config = dict(
    activation='swiglu',
    norm_eps=1e-06,
    positions='rope',
    tie_embeddings=True,
    parallel_block=False,
    init='uniform',
)
Below are experts of layer 10 (counted from 0) of a mixture-of-experts language model. Rows are named router (the router's row for the expert), gate (a neuron's input weights, with its number), up (a neuron's input weights, with its number), down (a neuron's output weights, with its number) and show model dimensions 576-671. Each number is 128 + 24 x the weight over its row's rms, rounded and kept within 0 to 255.
Before each expert's rows: a language model's description of what the expert responds to; "gets" lists some tokens that make up at least twice as much of what it gets as of all text. This comes from a sample of Wikipedia text that the model never trained on. Tokens count by the router's weight.

# expert 37
Description: Open parenthesis, word starts
gets: " (", " New", " re", " \"", " a", "New"
router [134 119 120 130 178 149 180 122 133 166 138 122 140 120 131 102 137  99 119 123  89 118 143 140 148 155 130 125 159 109 130 162 132  90  91 118 120 155 101 125 140 160  78  94 104 102 158 100 120 146 126 188 144 130 166 139 121 112 125  97 159 104 139 145 140 136 139 139  86 151 125 108 129 135 137 138 164 121 138 128 141 105 140 109  87 144 105 132 142 100 129 151 107 113 102 114]
gate0 [134 133 120 145 146 170 140 119 137 135 145  86 151 133 102  90 109 163 127 156 162 112 107 171 121 132  87 104 107 126 108 134  97 174 149 138 109  83  69 111 119 143 108 108 115 132 131 142  74 141 117 141 134  81 159 164 163 137 127 144 111  88 147 140 114 130 122 112  88 149 118 121 134 122 149 150 180 148 124 157 108 109 120 129  90 129 134 122 106  91 148 170 148 144 119  97]
up0 [108 129 129 160 139 166 159 118 160 108 127 120 177  88 103 133  93  76  87  79 108 140 148  90 136 104 104 186 122  49 108  89 107 157 143  92 125 134 135 177 132 162  93 145 128 119 164 140 145 121 101 105 130 138 114 125 115 146  98  97 143 118 157 133 133 127 159 122 114 148 141 164 119 125 139 141 142 119 166  95 108 154 115 109 110 166  85 146 131 132 141 115 156 139  90 169]
down0 [167 115 147 166 117 156  72 121 109 101 116 101 124 124 123 103 115 135 121 129 140 155  88 114 126 134 130 174 119 122 108  81 131 119 163 148 212 144 119  94 146 136 159 165 116 147 118  88 133  75 121 167  96 155 137 110 130 123 169 169 105 132  97 115 119  88 140 119 139 115 125 114 157 139 122 108 120  92  93 125 147  96 144 136  90 120 120 132 139 122 158 139 103 150 162 122]
gate1 [140 103 124 133 150 129 159 137 128 160 164 122 145 110 101 130 126 128  88 114  98 150 160 155 114 137 154  53 171 150 189 132 155 130  73  71 126 155 140 130 165 149 161 133 118 153 161 150  95 111 127 122 151 107  94 139 141 101 147 114 174 113 126 105 175  89 142  74 107 100 129 185 127  99 106 163 133 109 141 100 129  92 182 144  79 126 109 146  90 141 134 136 139 118 126 137]
up1 [172 142  93 133 108 124 107 131 132 144 205 140 170 203  82 121 134 154 130 135 122 119 127 157 157 161 149 132 129  99 111 140 162 117 139 116 133  75 109 171 134 145 182  94 115 108 102 145 162 102 116 167 115 148 169 138 134 143 179 131 117 116 162 145 137 152 129 161 130 168 173 128 130 164 103 142 100 127 120 158 121 139 122 128 157  99 110  98 130  90 155 148 115 147 145 161]
down1 [149 123 118 132  97 165 132 113 138 140 127 182 114 167 129 145 106 136 144 133 141 124 131 133 158 117 137 147 154 193  94 118 137 124 121 147 108 128 170 156 105 104  97 136 129 134 116 116  98 151 123 123  88 112  56  97 138 141 150 120 118 120  97 143 141 139 151 153 150 148  91 113  95 131 129 118 133 147 100 183 100 169 124 110 108 116 111 159 117 117 116  80 147 141 152 157]
gate2 [143 148 134 152  69 122 149 161  90 108 114 120  99 152  95 137 148 142 147 163 154 115  90 135 142 102 137 158 163 114  83 132 114 133  96 145 126 105 125 164 121 140 121 129 157  88 139 113  92 142 146 119 117 109 132 126 105 135  94 142 127  79 132 133 135 107 127 112  80 136 139 142 115 165 112  99  99 135 147 171 123 149 128 147  98 118 125 140 129 100 151 125 140 104 116 105]
up2 [121 130 180 134 115  95  88 173 105 126 106 124 100 153 105 146 150 129  99 150 164 122  93 104 105 123  98 166 161 172  94 164 140 133 105 129 100 134 110 121 154  97 130 113 119  94 162 100  96 119 130 127 137  65 158 121 125 133 112 155 132 114  99 156 112 122 103 131 140 113 123 131 127 175 121 144 112 176 129  98 129 132  89 140 130 142  84 112 135 146 111 119 144 156 139  84]
down2 [131 133 153 123 122 154 136 140 162  92 126 135 144 122  91 175 131 150 133 152 112 136 120 108  96 112 151 112 153 128  98 124 145 113 112 154 151 117 167 142 134 127 117 140 139 111 138 151  80 125 104 123 134 100 108 134  85 132 144 123 112 114 149 101 138 140 119  95 100 147 163 130 109 182 210 112 162 109 116  97 151  85  89  95 155 143 115 106 121 122 135 109 129 163 128 104]
gate3 [151 104 117 146 145 106 108 141 151  96 112 129 134  99 147 138 143 183 135 153 130 142 112 117 153 125 136 118 121 133 126 164  87 126  77 144 147 135 101 109 121 102  85  99 132 139 176 130 130  85 129 112 143  98 117 149 168 140 178  99 121 124 176  95 119 161 153 137 153 155 132 137  96 115  95 150 135 154 165  99 139 149 117  62 117 114 123 131 139 189 108 105 129 170  63 164]
up3 [110 169 149 100  90 132 149 121 128 109 114 122 142 108 147 138 178 116  95 107  65 167 141 115 125  85 102 147  63 146 132 114 138 142 129 149 133  95 124 142 164 134 126 182 120  85 129 129 148 116 141 120 138 120 130 150 112 161 126 112 113 140 104 121 116 111 135 131 107 120  97 149 110 111 142 133  85 142 102 158  78 163 100 168 145  80 100 133 127  85 125 141 121 118 130 115]
down3 [149 136 122 114 152 152 124 147  95 122 131 148 160 114 145 139 101 157 114 117 161 135  95 119 156 155 113 116 123 127 140  94 129 132 124 141 123 136 133 116 111  83 149 115  93 141 132 116 150 104  82  97 183 133 144 144 146 117 129 140 158 148 140 103 158 118 133  85 114 101 126 131 117 126 126 119  89 177 121 164 100 128  94 135 131  77 162 130 122 125 156 114 158 106 177 160]
gate4 [183 126 144 140 123 130 149 132 150 169 121 127 111 113 118 119 112 120  97 138 109 123 102  95  94 137 110 111 187 136 123 113 131 106 171  94  85 105 104 130 136 141 192 112 113 118 128  87 114 131 113 141 110 132 114 136 108 140 103 153 137 130 149 144 141 151 119 145 170 137 143  98 157 101 148 103 128 175 120 108 174 123 120 154 104 105 114 164 137 120 116 105 105  96 163 157]
up4 [ 67 128 127  99 138  73 120 132 128 109 136 144  84 118 154 126 136 154 127  77 165 101  99 133 167 132 150 131 134 140 107 118 113 137 125 106 116 148 171 114 154 113 141 128  76 102 133 117 167 125 108 123 149 166 120 137 107 136 132 118 111 176 135 138 120 132 129 136 180  97 183 127 100 138 160 154 149 148 135 106 144 152 130  91 111 142 162 114 103  99 101 150 120 176 135 143]
down4 [119 117  51 140 145  83 117 104 115 112 159 121  96 101 152 177 111 117 120 148 157 132 162 141 123 107 117 145 115 107 109  76 103 128 105 181  96 131 169 122 127 120 168 141 123 115 139  75 120 161  86 126 131 147 100 142 126 105 100  97 174 180 100 155 128 210 143 123 150 104  91 181 154 134 110 108 143 132 132 102 100 124 127 133 137 127 163 129 118  85 144 156  86 118 131 123]
gate5 [126 138 128 108 109  84 147 124 126 155  96  85 156 112  87 135 131 105 113 135 102 104 119 118 114 128 135 123 111 137  95  94 125 130 172 154  93 115 128 138  95 139 106 155 158 104  84  68 140 136 172 155 145 104 136 152 173 127 141 136 166 109 116 134 138 122  54  93 134 128 150 119 122  89 143 162 132 146  93 132 150 141 156 106 141 138 172 137  79 112 106 114 103 114 103 117]
up5 [126 108 129 143 115 130 133 135 134 165  96  98 162 141 148 114  98 148 142 146 112 192 115 140  89 133 147 135  99 137 108 134 140  85 121 142 150 109 103 132 156 137 112 108 128  95  71 122 119 102  90 138 126 150 114 100 114 136 141 162 101 134 121 150 101 173 129 128 124 117 136 151 117 138 108 145 117 104 142  98 188 116 114 135 156 109 155 125 176 160 129 162  93  89 104 171]
down5 [105 174 129 126  94 124 105 163 133 129 112 111 125 151 123 129 121 134 131 115 176 147 154 118 122 170 114  98 158 152 144 168 136 106 136  99 130 126 137 141 138 110 117  99 159 172 124 122 111 163 138 107 141 111 129  97 149 135 158 117 121 165 141 149  57 152 129 125 129 134  74 128 104 109 125 159 122 150  98 172  98 148  84 115 142 109 140 200 159 135 132 116 120  77 123 125]
gate6 [112 120 154 106 120 146 136 151 107 101 121 131 117 142 113 139 153  70 131 139 134  97  79 118 127 203 189 151 130 114 112 115 100 131 145 101 152 111 153 114 159 172 148 136 122 113 125 135 148 124 114 146 112 124 174 117 133 152 136 113  93  85 111 102 131 158 106 149 127 111 136 127 172 117 114 157 126 130 123  85 107 155 114 145 102 126 115  95  74 146 148 133  96 142 133 188]
up6 [138 154 135 138 140 115 151 167 131 119 115 172  73 153 108 144 128 172 129 154 143 140 125  94 152 151 105 132 156 135 142 114 144 118 106 106 110 112 130 166 122 145  82 126  99 148 129 179 183 136 146 121 123 104 152 128 143 165 129 155 132  81  94 132 144 101 135 146  98 142 100  87 121 154 139 131 142 152 110 117 153 116 121 126  88 119 144 125 120  66 139 143 119  47 169 170]
down6 [137 128 153 137  80 118 119 120 149 148 154 143  72 101 134 129 147 148 152 162 104 149 161 148 101 122 115 122  99  90  98  92 142 117 156  85 197 157 115 127 104 111 124 116 152 133 122  99 134 148 151 157  92 148 171 119 149 105 129 133 145 128 107  84 136 150  89 139  94 116 138  66 151 130  73 171 147 137 137 110 130  85 108 129 158 135 150 139  95 187 119 131 101 110 119 103]
gate7 [141 137 138 112 144 143 123 130 137 145 124 119 126  93 134 128  97 114 124 155 133 133 135 159 108 170 138 132 160 194 101 162  98 152 143 116 157 123 178 108  89 165 144 142 142 130 139 142 111 134 113  98 112 107 151 122 129 122 129 169 131 115  70 175 120 117 114 139 101 124 132 127 113 103 143 150 129  79 127 124 147 120 106  98  98  82 117 205 114 137 103 127 143 149  92 139]
up7 [113 135 126  89 160 117 159 103 182 143 102 114 176 129 159 140 152 155 114 147 101 103 162 143 133 104 165 144 142  86 117 137 138  92  89 170  90 129 129 108 158 158 111 113 162 144 137 125 197  98 155 126 133 131 134 124 111 104 126 104 118 106  79  99 124  98 169 120 130 113 160 173 135 115 106 140 137  99 117 102  99  72 163 152 148  86 122 112 120 120 148 104 154 138 164 163]
down7 [ 92 106 112 129 124 132 146 113 112 123 129 115 107 115  90 135 137 114  97 107 117 149 142 124 165 136  98 112 133  72 142 129 131 139 142 108  89 127 190 102 108 100 117 147 138 139 153 113 146  93 163 135 173 177 106 131 104  82  72 155 139 151 177 117 151 103 121  83 124 121 129 154  89 105 152 122 147 121 126 107 115 137 149 136 125 130 153 175 108 120 112 110 177  97 110  96]
gate8 [111 103 138 134  96 109 117  93 119 108 126 120 143 136 117 144 118  82 105 121 148 125  86 136  90 169 103 136 125 124 158 172 167 125 157 155 136 145 134 183 163 108 154 156 116  90 163 109 118 136 149 101 104 129 110 137 124 123  68  55 132 138 105 102 113 159 107 110  99 180 132 100 135 130 176 139 145 172 161 143 125 125 151 106 133 133 157  89 120  98 141 113 109 128 126 131]
up8 [137 137 117 160 147 121 115 132  73 146 116 137  92 142 127 131 127 136 143 137 131 130 121 138  57 137  90 120 177 145 149 156 115 157 145  63 140 156 106 127 156 145  66 107 112 107 119 132 158 109 106 117 101 121 127 132 139  83 106 126 139 101 146 132 134 103 164 110 138 138 125 172 134 168 111 100 114 122 119  96 124 160 126 175 129 128  89 139 126 123 173 139 120 149 162 165]
down8 [117 172 123 144 159 134 129 127 171 138 107 139 116 110 138 114 106 127 138  99 114 125 149 147 140 135 116  57 142 134 130 162 117 162 136 112 117 120 131 149 120  73 113 117 113 121 131 166 104 134 126 132 173  97 123 113 128 123 115 138 149 130 193 133  95 106 106 154 122 158 144 121 166 123 151 131 146 128 150 125 147 145 137  84 163 137 128 108 131 126 142 126  96 143 130 145]
gate9 [134  96 124 162 126 114 136 156 153 163 104  86 106 121 106 136  96 143 128 153 145 157 111 115 103 137 112 100 153 136 150 123 181 146 127 129 133 126 139 176 111 158 146 121 129 184 154 139 104 106 111 169 151 156 119 123 142 132 135 154  90 128  99 111 118 139 135 153 116 111 136 124  74 161 151 116  97 124 126  97 133 133 148 117  85 113 106 205 143 166 166 103  98 133 143 105]
up9 [108 133 147 184 151 138  94 133 114 137  90 151  77 124 142 165 126 138 134  94 127 148 125 128 128 147 126  90 150 123 136  89  98  79 111 165 105  68 144 119  71  90  98 106 126 128 103 130 107 126 109 150 140 123 100 183 103 123 116 152  62 122 140 115 124 139 113 152 132 113 124 108  88 120 141 123 122  87 124 152 185 121 129 105 123 141 137 145 129 101 125 136 116 142  69 142]
down9 [106 160 133 110 107  96 130 152 123  91 111 116 133  83 179 144 142 106 142 133 108  96 151 154 132 109 132 116 154 145 136  95  89 112 162 143 152 103 121 108 143  80 117 145 120 115 111 102 148 118  87 133 148 111 123 163 145 176 128 125 122 144 157 170 189  97 151 128 140  93  97 165 117 120 135 116 138  69 128 129 161  89  84 140 162 105 101 137 127 189 183 149 143 138 108 150]
gate10 [ 76 177 101 139 132 134 163 114 100 146 147 120 127 141 100 137 122 153 117 132 165 110 151 149 121 142 132 103 122 146 140 130 118 110 105  98 175 126  85 116 134 128 125 134 133 138 127 119 145  87 145 139 124 136 133 158 115 130 156 130 137 114 136 156 118 126 120  95 165 113  81 113 151 126 152 116 158 128 111  97  93 101 110 123  89 136 134 115 152 113 102 122 132 150  96 150]
up10 [145  71 118 117  96 156 150 144 131 170 127 123 157 122 159 139  60 128 138 102  97 168 113 157 153  68 162  69 112 127 179 135 111 150 137 135 147 125 145 127 105 110 102 133 137 121 145  90 156 106 147 138 117 127  76 139 144 121 143 151 146 141 132 108 136 146 140  75 129 135 105 129 121 106  91 133 126 126 183 169 116 111  77 123 127 109 145 104 127 146 119 108 106 129 102 108]
down10 [135 114 128 163 141 112 150 110 120 113 160 127  92 119 111 125 140 104  86 112 164 128 112 132 137 135 140 169 126 149 173 121 154 108 136 104 128 166  94 111 122 143 116 151 149 142 137 124 135 147 125 146 149 114 113 117 190 127 117 159 148 125 145 123 116 161 145 126 139 166 154 123 103  97  97 147  83 129 121  99 129 110 154 116 115 106  94  86 141 134 146 125 149  87  76 132]
gate11 [ 78 135 147 132 121 127 150 103 146 135  87  96 147 150 150 160 137 157 104 144 147 174  92 168 184 124 106 119 140 121 118 161 110 140  78  95 126 106 111 113 121 128 123 107 161 148  95 148 186 121 120 112 122 171 150 167 130 106 140 134 123 130 127  63  84 156 149 106 114 153 128 144 159 156 128 108 135  99 123 118 130 121 141 156 161 156 130 135 154 143 153 162 141 124  96 141]
up11 [123 118 149 152 113 115 127 129 161 154 102 131 123 140 102 151 111 103  94 106 128 126 101 140 125 133 147 141 157 128 135 158 125 129 122  82 141 136 132  91 149 172 117 164 171 122 161 174 125 176 112 120 127 174 132 130 139 114 134 133 129 106 113 104 124 126 141 118 135 130  83 128 124 179 129 134 141 156 127 201  71 150  99 105 134 147 120  96 167 117 136 102 131 116 127 120]
down11 [ 91  97 146 116 152 111 137 177 109 116 116 126 119 115 155 125  90 141 154 144 165 135  92 150  95 102 161 123 115 146 142 153  98 179 151 147 141 111 137 125 113 144 154 120 169 144 101 125 135 129  66 132 116 139 156 165 150 126  88 120 111 127 128 149 104 163 142 123 153 128  99 166 106 115 122 141 149 101 112 121 130 164 151 124 126 143 143 147 130 106 139 111 130  90 167 132]
gate12 [158 115 113 118 142 133 114 138  95 148 157 116 174 147 136 127 150 111 131 126 156 137 156 155 156 146 110 137 138 122 121 115 127  94 131 112 134  82 111 133 140 102 125  89 142 108 116 164 114 141 118  92  88 140 167 147 141 131 145 172 154 133 123 121 110  74 149  92 120 110 135 132 114 152 112  82 104 183 111 111  80 121 142 121 120 133 143 131 130  98 144  98 156 119 155 135]
up12 [130 111 124 103 172 158 104 137 132 134 172 177 141 174  68 122 111 119 111 133 138 131 118 135 140 164 134 107 159 114 154 135 132  91 110 127 124 109 137 134 136 117 146 150 157 110 138 144 124 134 147 130 131 128 161  95 137 126  97 148 153 119 123 100 182 130 131 139 120 139  97 126  95 158 145 110 139 103 125 126 112 151 113 108 122 121 132 168 155 146 113 132  80 117 127 102]
down12 [164 129 113 142 165 156 134 143 155 143 131 123  88 105 136 127 146 153 118 120 126 155 170 146 134 148 129 134 105 130 130 102 120 142 115 127 115 109 165  91 102 104 129 133 155 130 155 146 132 105 143 131 110 147  92 118 120 128 149 113 136 152  55 152 141 103 128 101 149 126  80 134 163 119 123 102 131 155 120 107  93 104 135 153 132 129 137 107 123 161 126 131 153  81 142 131]
gate13 [ 84 124 103 139 102 121 122 145 169 141 133 115 131 122 137 117 146 131 110 106 119 100 125 103 133 145 126 110 142 171 138 101 175 128 191 167 149 104  95  77 135 145 142 135 116 110 104 138 103 166 150 133 128 147 145  92 160 154 126  95 126 136 121 114 149  77 118 148 111 158 126  91 122 160 191  87 103 140 103 111 184 112 141 146 134 124 161 108 136  83 159 111 118  78 109 126]
up13 [190 105 118 145 109 146 114 134 122 105 139 133 117 123 136 112 181 126 149 147 121 100 198 159 106 107  89 118 157 124 123 164 145 115 159 123 140 157  98 109 131  99 125  93 128 146 111 127 110 150 148 167  71  78 136 130 139 125 173 113 115 131 104  98 138  89 112 119 124 141 121 173 155 139 135 161 173 138  90 132 135 143 146 149 116  86 168 100 113 128 134 150  98 151 117 123]
down13 [ 87 167 148 137 117 161 116  99 143 144 126 138 144 109 132 117 104 112 119 200 133 132 177 145 127 117 143 130 121 108  74 151 186 118 150 138 149 142 136 148 127 146 120 100 159 178 149 168 143 130 156 165 130 108 151 129 112 112 100 126  85  69 100 139 118 127 133 122 175 179 138  90 132 132 110 108  94 123 104 107 136 111 105 144 154  98 123 149  98 162 181 122  99 111 128 120]
gate14 [158  92 159 131 128 133 174 116 101 103 118  99 131  99 117 111 128 105 101 136 150 173 111 158 189 101 140 130 100 123 134 144  64 102 130  98  78  70 132 135  73 119 107 124 114 137 130  92 111 190 123 170 142 161 100 153 169 177 166 110 118 134 130 134 139 125 123 129 138 101 119 130 126 143 168 141 117 122 146 175 101 126 119 119  79  86 113 132 141 144 117 129 139 106 124 110]
up14 [129 124 107 142  90 120 137 127 131 145 160 160 123 132 102 126 123 107  93 156 147 126 120 158 141 151 105 140 108 164  86 126  75 133 150 111 177 152  83 121 122 134 104 109  83 137  91 121 137 127 140  98 117 130 123 115 146 128 108 128 122 131 138  90 143 117  94 136  99 165 125  78 134  74 131 143 120 127 106 139 148 143 120 195 101 139 117 127 161 119 166 146 124 166 107 124]
down14 [ 89 158  98  96 111 125  89 116 121 177 134 120 157 155 111 156  89 117 130 143 135 161 146  73 155 110 105  93  98 141 111 150 110 101  88 112 136  81  92 130 161  96 153  97 130 113 124  74 139  99 150 174 115 121 105 152  73 140 111 137 101 170 142 121 134 114 128 128 135 134 107  88 134 150 122 157 135  95 121 108 174 134 162 130 152  97 111 157 106 123 123 129 151 116 132 169]
gate15 [ 86 121 128 110 118 145  97 125 170 130 151 118 104 133  96 105 186 138 143 150 112 113 112 128 138 121 115 169 132 163 151 122 156 161 152 118 128 162  93 125 131 123 123 159 146  85 141 143  94 150 114 136 160 120 147 129 130 123  94 114 132 108 158 141 177 100 141 132  98 125 147 160 127 103 129 139 133 104 147 114 138 120 124 126 163 103 129 139 135 132 113 101 124 136 154 182]
up15 [151 162 119 144  91 146  60  67 113 109 107 106  84 141 139 127 121 113 112 121 113 182  99 170 172  99 113 129 141  90  93 159 129 108 133 101 128  87 132 156 137 126 140 155 117 145 177  82 131 141 161 168  66 113 134 170 105 107 148 130 102 172 136 128 120  99  57 111 144 116 115 138 143 149 141 112 117 139 129 162 113 127 144 132 124 134 100 108 147 106 161 104 122 174 114  93]
down15 [117 151 137 151 138 133 120 147 124 122 126 101 105 157 146  78 123 125 127 103 146 133 129 161 123 118 158 131 135 139 101 172 124 135 145 134 142 129 121 180 129 126 100 138 133 120 141 123 160 100 108 127 111 103 165 106 132 126 121 120 121  72  91 136 162 130 126 123 145 119 119 149 115 167 143  93 106 110 109 177 134 174  84 101 163  98 155  83 140 134 115 120 118  92  59 143]
gate16 [ 84 100 115 188 151 147 119 108 143 125 136 133 158 139 130 144 103  95 163 154 120 120 135 121 111 149 144 147 127 144 104 115  91  89 114 135  75 150 123  61 112 125 104 122  96 154 116 114 147  96 137 130 119 166 129 114 125 140  93 128 134 139 115 130 120  99 122 150 140 120 127  73 134 125 105 128 122 171 177 153 136 110 148 120 135 146 139 105  96 104 141 118  94  89 116 152]
up16 [110  93 123 108 153 148 129 150 134 116  97 145 130 157 126 136 135 116 112 131 106 160 145 153  77 129 141 118 181  92 135 127 142 130  98 112 128 150 102 118 109 130 157 100 110 115 118 116 125 101 130 116 129 126 133 153 149  96 138 142 127  92 121 109 122 129  89 175 119 107 101 142  97 172 151 104 155 135 118 123 157  99 120 126 134 139 131 135 127 147 132 142 116 119 130 127]
down16 [ 96  82 104 136  99 115 111  63 138  96 138  56  98 123 135 110 157  99 115 134  96 156 150  95 142 114 130 128 117 157 153 114 140 129 131 123 105 139 134 160 107 120 160 173 127 119 130 122 166 110 134 106 113 142  81 106 103 113 146 147 114  98 162 131 129 122 159 162 138  95 104 151 124  92  95 147 111 138 162 145 128 117 112 144 132 116 158 129 146 129 104 144 158 123 118 121]
gate17 [148 105 184 137 158 170 116 132 119 153 117 120 145 125 102 135 110 118 123 174 103 167  99 122 205 132 124 172 106 126 140 117 152 160 156  94 138  83 170 111 105 115 149 157 136 146 127 131 149  83 142 133 110 119 140 147 113 146 154 149 140  91 108 135 125 177 157  92 110 167 123  80 146 142 127 160  92 111 190 142 106 154 115 126 166 120 124 113 138 166 109 122 146 151  67 160]
up17 [130 112 148 120 191 122 111 111 155 112  83 112 126 102 105 169 121  87 126 151 132 119 120 143 116 165 134 139  98 112 153 134 149 131 144 122 178 103 132 106 129 108 111 129 139 136 104 115 163 117 150  97 137 115 155 169 155  92 125 163 163 116 126 108 127 144 174  77 143 127 153  75 115 109 129 102 147 130 123 124 166 151 103 123 123 135 126  78 144 128 128 103 142 155 135 153]
down17 [131 143 114 109 110  91 136 121  75  60 159 139  99 158 140  93 121  96 152 120 132 141 169 135  85 153 103 133 112 167 108 130 194 147 123 129 139 131 115 153 104 132 124 107 136 164 113  97 137 158 111 128 121 129 147 147 128 100 150 134 115  96 109 193 131 130 130 187 132 108  85 153 129 150  92 127  90 112 131 146 145 121 115 126 121 104 133  97 124 135 139 144  95 144 131 111]
gate18 [113 111  97  95 130 128 149 102 121 130 139 128 122 129 111 139 164 131 120 127 131  94 104 110 158 126 180 140 137 161 152 121 148 158 132 103 110 132  63 127 140 159  92 158 122 139 138  80 122 142 153 132 128 115  72 101 120  91 145 136  88 132  96 139  96 135 169  91 142 176 139 156 157 104 158 107 153 117 138 124 114  87 116  98 140 112 124 139 135 124 112 120 155 115 148 136]
up18 [166  69 170 120 160 100 149  87 163 176 165 124 107 128 146 127 120 102 120 101 126 125 159 130  95 158 161 154 103  98 107 130 140 104 106 117 154 128 113 156 120 122 123 139 128 133  83 107 131 124 139 135 103 155 116 120 102 129 104 111 136  98  93 125  81 127 155 133 153 196 129 116 129 123 124  99 118 171 123 141 136 103 106 133 103 125 129 116 149 122 170  76 165 105 124 115]
down18 [116 148 149 110 137 160 120 102 131 100 147 118  96 111 139 128 162 116 112 142 166 144  90 112 125  68 131 113  93  89 147 126 112 102 104 159 132 134 155 158 103 153 143 126 122 174 113 113 116 182 132 148  99 141  97 131 117 149 133 131 120 117 136 185 119  90 129 110 159 129 126 151 156 112 134 167  89  79 149 149 122 167  95 136 127 128 121 115 121 133 105 137 107 104 143 117]
gate19 [113 159 174 120 105 117 101 142 138 134 118 126 112 133  95 149 164 119 124 122  89 129 115 109 152 126 140 120 187  92 106 179 172  70 108 122 194 157 136 140 126 124 136 150 100 129 143 125 123 126 110 163 131 134  98  96 129 159 124 127 146 131 119 135 128 169  88 159 107 120 123 130 156 178 126 116 113  90 129 129 177 127  94 121 128 121 128  87 106 100 178 118 118 100 146  83]
up19 [ 97 107 143 130  83 161 143 132 117 121  79 118 126 112  88 158 167 126 103 127 144 142 174 139 161 131 120 117 108 121 112  86 130 160 146 140 134 128 136 122 131 112 143 115 204 153 152 110 144 120 117 117 183  82 140 129 145 110 121 126 135 164 106 121 114 108 106  85 165 127  93 146 115 104 161 137 166 150  93 145  98  82 147 111  76  82 117 130 114 133 123 181  81 160 166 107]
down19 [143  99 118 127 108 149 127 130  98 135 131 163 150 124 140 117 105 165 166  83 103 120 118 142 101 123  92 139 113 102  91 106  83 115  91  89  90 132 137 110 137  81 151 138 111 107 118 132 128 112 151 152 141 124 155 112  90 130 119 120 151 113 145 102 125 137 133 131 111 148 131 155 161 111 109 103 153 129 166  67 119 103 136 129 117 129 153 102  94 163 125 137 130 142  87 135]
gate20 [ 99 176 128 105 128 117 148 141 150 121 146 153 150  98  89 181 169 142  90 131 115 119 123 144 130 171 114 148  95 145 131 140 116  82  91 132  79 121 121 152 136 110 134 120 112 108  86 138 111 112 119  77  80 121 142 111 105 144 114 103 146 114 123 110 115 134 114 126 180 152 134 136 126 131 164 166 155  96 151 140  96 103 153 150  53 142 123 112 118  96  81 110 107 107 154 159]
up20 [ 87 151 108 151  99 136 140  93 167 148 170 145 124 141 154 119 144  81 138 105 183 116 168 135 120 153 125 106 158 150 129 131 132 157 157 126 122 144 138 139 171 121  68 150 126 131 133  99  94 127 135 115 126 148 155 129 136 119  93 107 132 121 152  74 119 105 165  99 118 126 128 123 158 144 137 133 161 139 112 140 130 131 123 110 146 109 127 143 161 172 144 125 128  96 160 113]
down20 [129 118  84 108 129 126 130  93 112 106 138 125 149 147 172 141 135 102  91 142 112 120 119 142 117 125 108 132 142 132 147 108 128 109 156 105 112 105 111 104 149 150 166 108 118 158 184 133 129 104 152 132 142 110  90 118 112  99 128 114 125 117  93 103 115 123  94  95  88 115 109 103 104 137 172 156 130 133 121  95 106  90 160 122 163 106 124 133 117 133 110 105 136 116 127 123]
gate21 [141 159 119 140 144  89 121 144  77 137 151 117 157 141 156 116 139 194 186 139 118 148 159 141 182 134 124 128  88 156 137 148 109 105 160 148 111 117 119 161  99  97 175 123 132 117 138 115  98 111 135 155 149 166 155 140 145 166 150 151 141 147 168 149  86 151 104 169 132 132 128 159 115 138 150 136 150 159 141 149 152  79 161 119 166 113 111 172 110 135 183 106  99 150  60 128]
up21 [141 156 156 120 161 115 118 113  68 132 119 132 114 140 168  91 114 121 161 144 145 127 115 138 151 131 112 138 132 115  97 138 141 122 169 100 162 123 138 127 136 110  95 116 167 105 154 143 119 157 163  99 138 128 175  86 184 114 102 134 133 172 143 133 125 123 141 109 123  85 128  98  89 106 151 125 113 201 172 150 118 155 149 116 164 118 111 134 132 110 126 101 115 177 139 120]
down21 [116 131 156 130  98 121 140 121 148  97 135  96 109 120 166 138 204 103 117 145 131  79 145 139 117 137 123 109 133 150 133 134 128 150 108 133 103 110 113 137 122 138 113 128  92 162 109 123 136 123 128 152 150 116 156 194 132 109 144 121  99 123  77 117 135 106 131  88  67 152 109  92 140 123 132 109 174 124 149 123 170 121  95 119 102 162 125 112 143 114 142  77 140 124 136 109]
gate22 [134 129 138 115 114  69 122 163 131 149 101 101 129 147 129 148 128 141 146 204  73 160 140 121  86 128 152 134 148 142 116 117 177  75 148 138 130  87 155 138  70 163 120 130 138 121 107 128 140 163 138 141  89 133 142 126 125 131 129 119 103 155 128 166 129 154 130 142  96  99 101 128  98 137 113 127 118 131 125 115 108 187 109 148 127 174 186 167 139 129 152 140 112 131  90 133]
up22 [146 166 105 118 157 156 151 100 139  99  94 134 116 141 104 158 126  94 126 101 149 123 122 114 126 149 144 138  82 111 160 132 145 109 142 118 154 133 114 121 121 107 130 115 118 127 140 104 109 138 114 142 147 124 100 138 166 126 118 147  99 160  92 177 127 137 116  98 158 183 117 185 186 150 101 142 132 152  93 119 105 109 112 106 144  82 101  84 116  88 149 110 138 118 150 131]
down22 [131 128 106 145 114 136 150  94 184 136 123 108 142 139 121 113 156 116 107 136  92 112 123 119 125 154  97 126  95 115  84 115 113 147  99 110 146 145 128 100 149 131 140  87 136 174 139 149 115 110 139 117 153 119 145 150 119 155 133 155  92  95 113 122 141  97 155 129 144 115 138 174 115 124 101 118 100 173 121  79 129 119 138 127 118 146 101 151 126 141 151 149 100 141 156  93]
gate23 [101 149 109 130 187 165 132 139 158 161 158 136 124 101 127 132 118 138 153 128 116 131 123 107 140 133 110 145 139 124 138 144 141 146 133 130 146 114 150 150 140 181 106 138 138 142 157 115 163 135 160 138  75 128 106 140 154 110 124 107 134 163 100 153 116 134 103 164 178 150 169 117  95 120 140 111 124 144 123 103 107 166 105 161 152 147 142 130 195 174 133 117  95 120 114 116]
up23 [131  90 123 106  98 145 123 116 123 127 135 176 182  73  94 138  97 176 131  66 103  82 142 117 137 126 137 125  80 138 143 143  92 104 148 124 120 139 113  92 139 141 117 156 107 150 132 137 101 140  93  97 124 149  88 112 124 141 131 144 111 135 137  74 147 102 170 153 160 121 109 157 159 102 142 120 139 111 136 146  74  93 131 105 130 111 147 132 147 131 109 128 150 103 141 121]
down23 [121 135 148 138 138  98 119 140  92 137 125 136 129 127 106 103 156 135 193 129 132 130 178  97 118  91 126 119 133 108 101 175 118 143 144 101 135 101 122  85 123  84 140 128 104 111 118 116 120 128  98 128 165 154 125 153 114 114 110 103  88 118  77 123 137 116 134 201  94 111  87  81 127  77 175 123 121 111 120 147 106 136 129  86  96 122  91 110 115 138 143 141 112 104 111 144]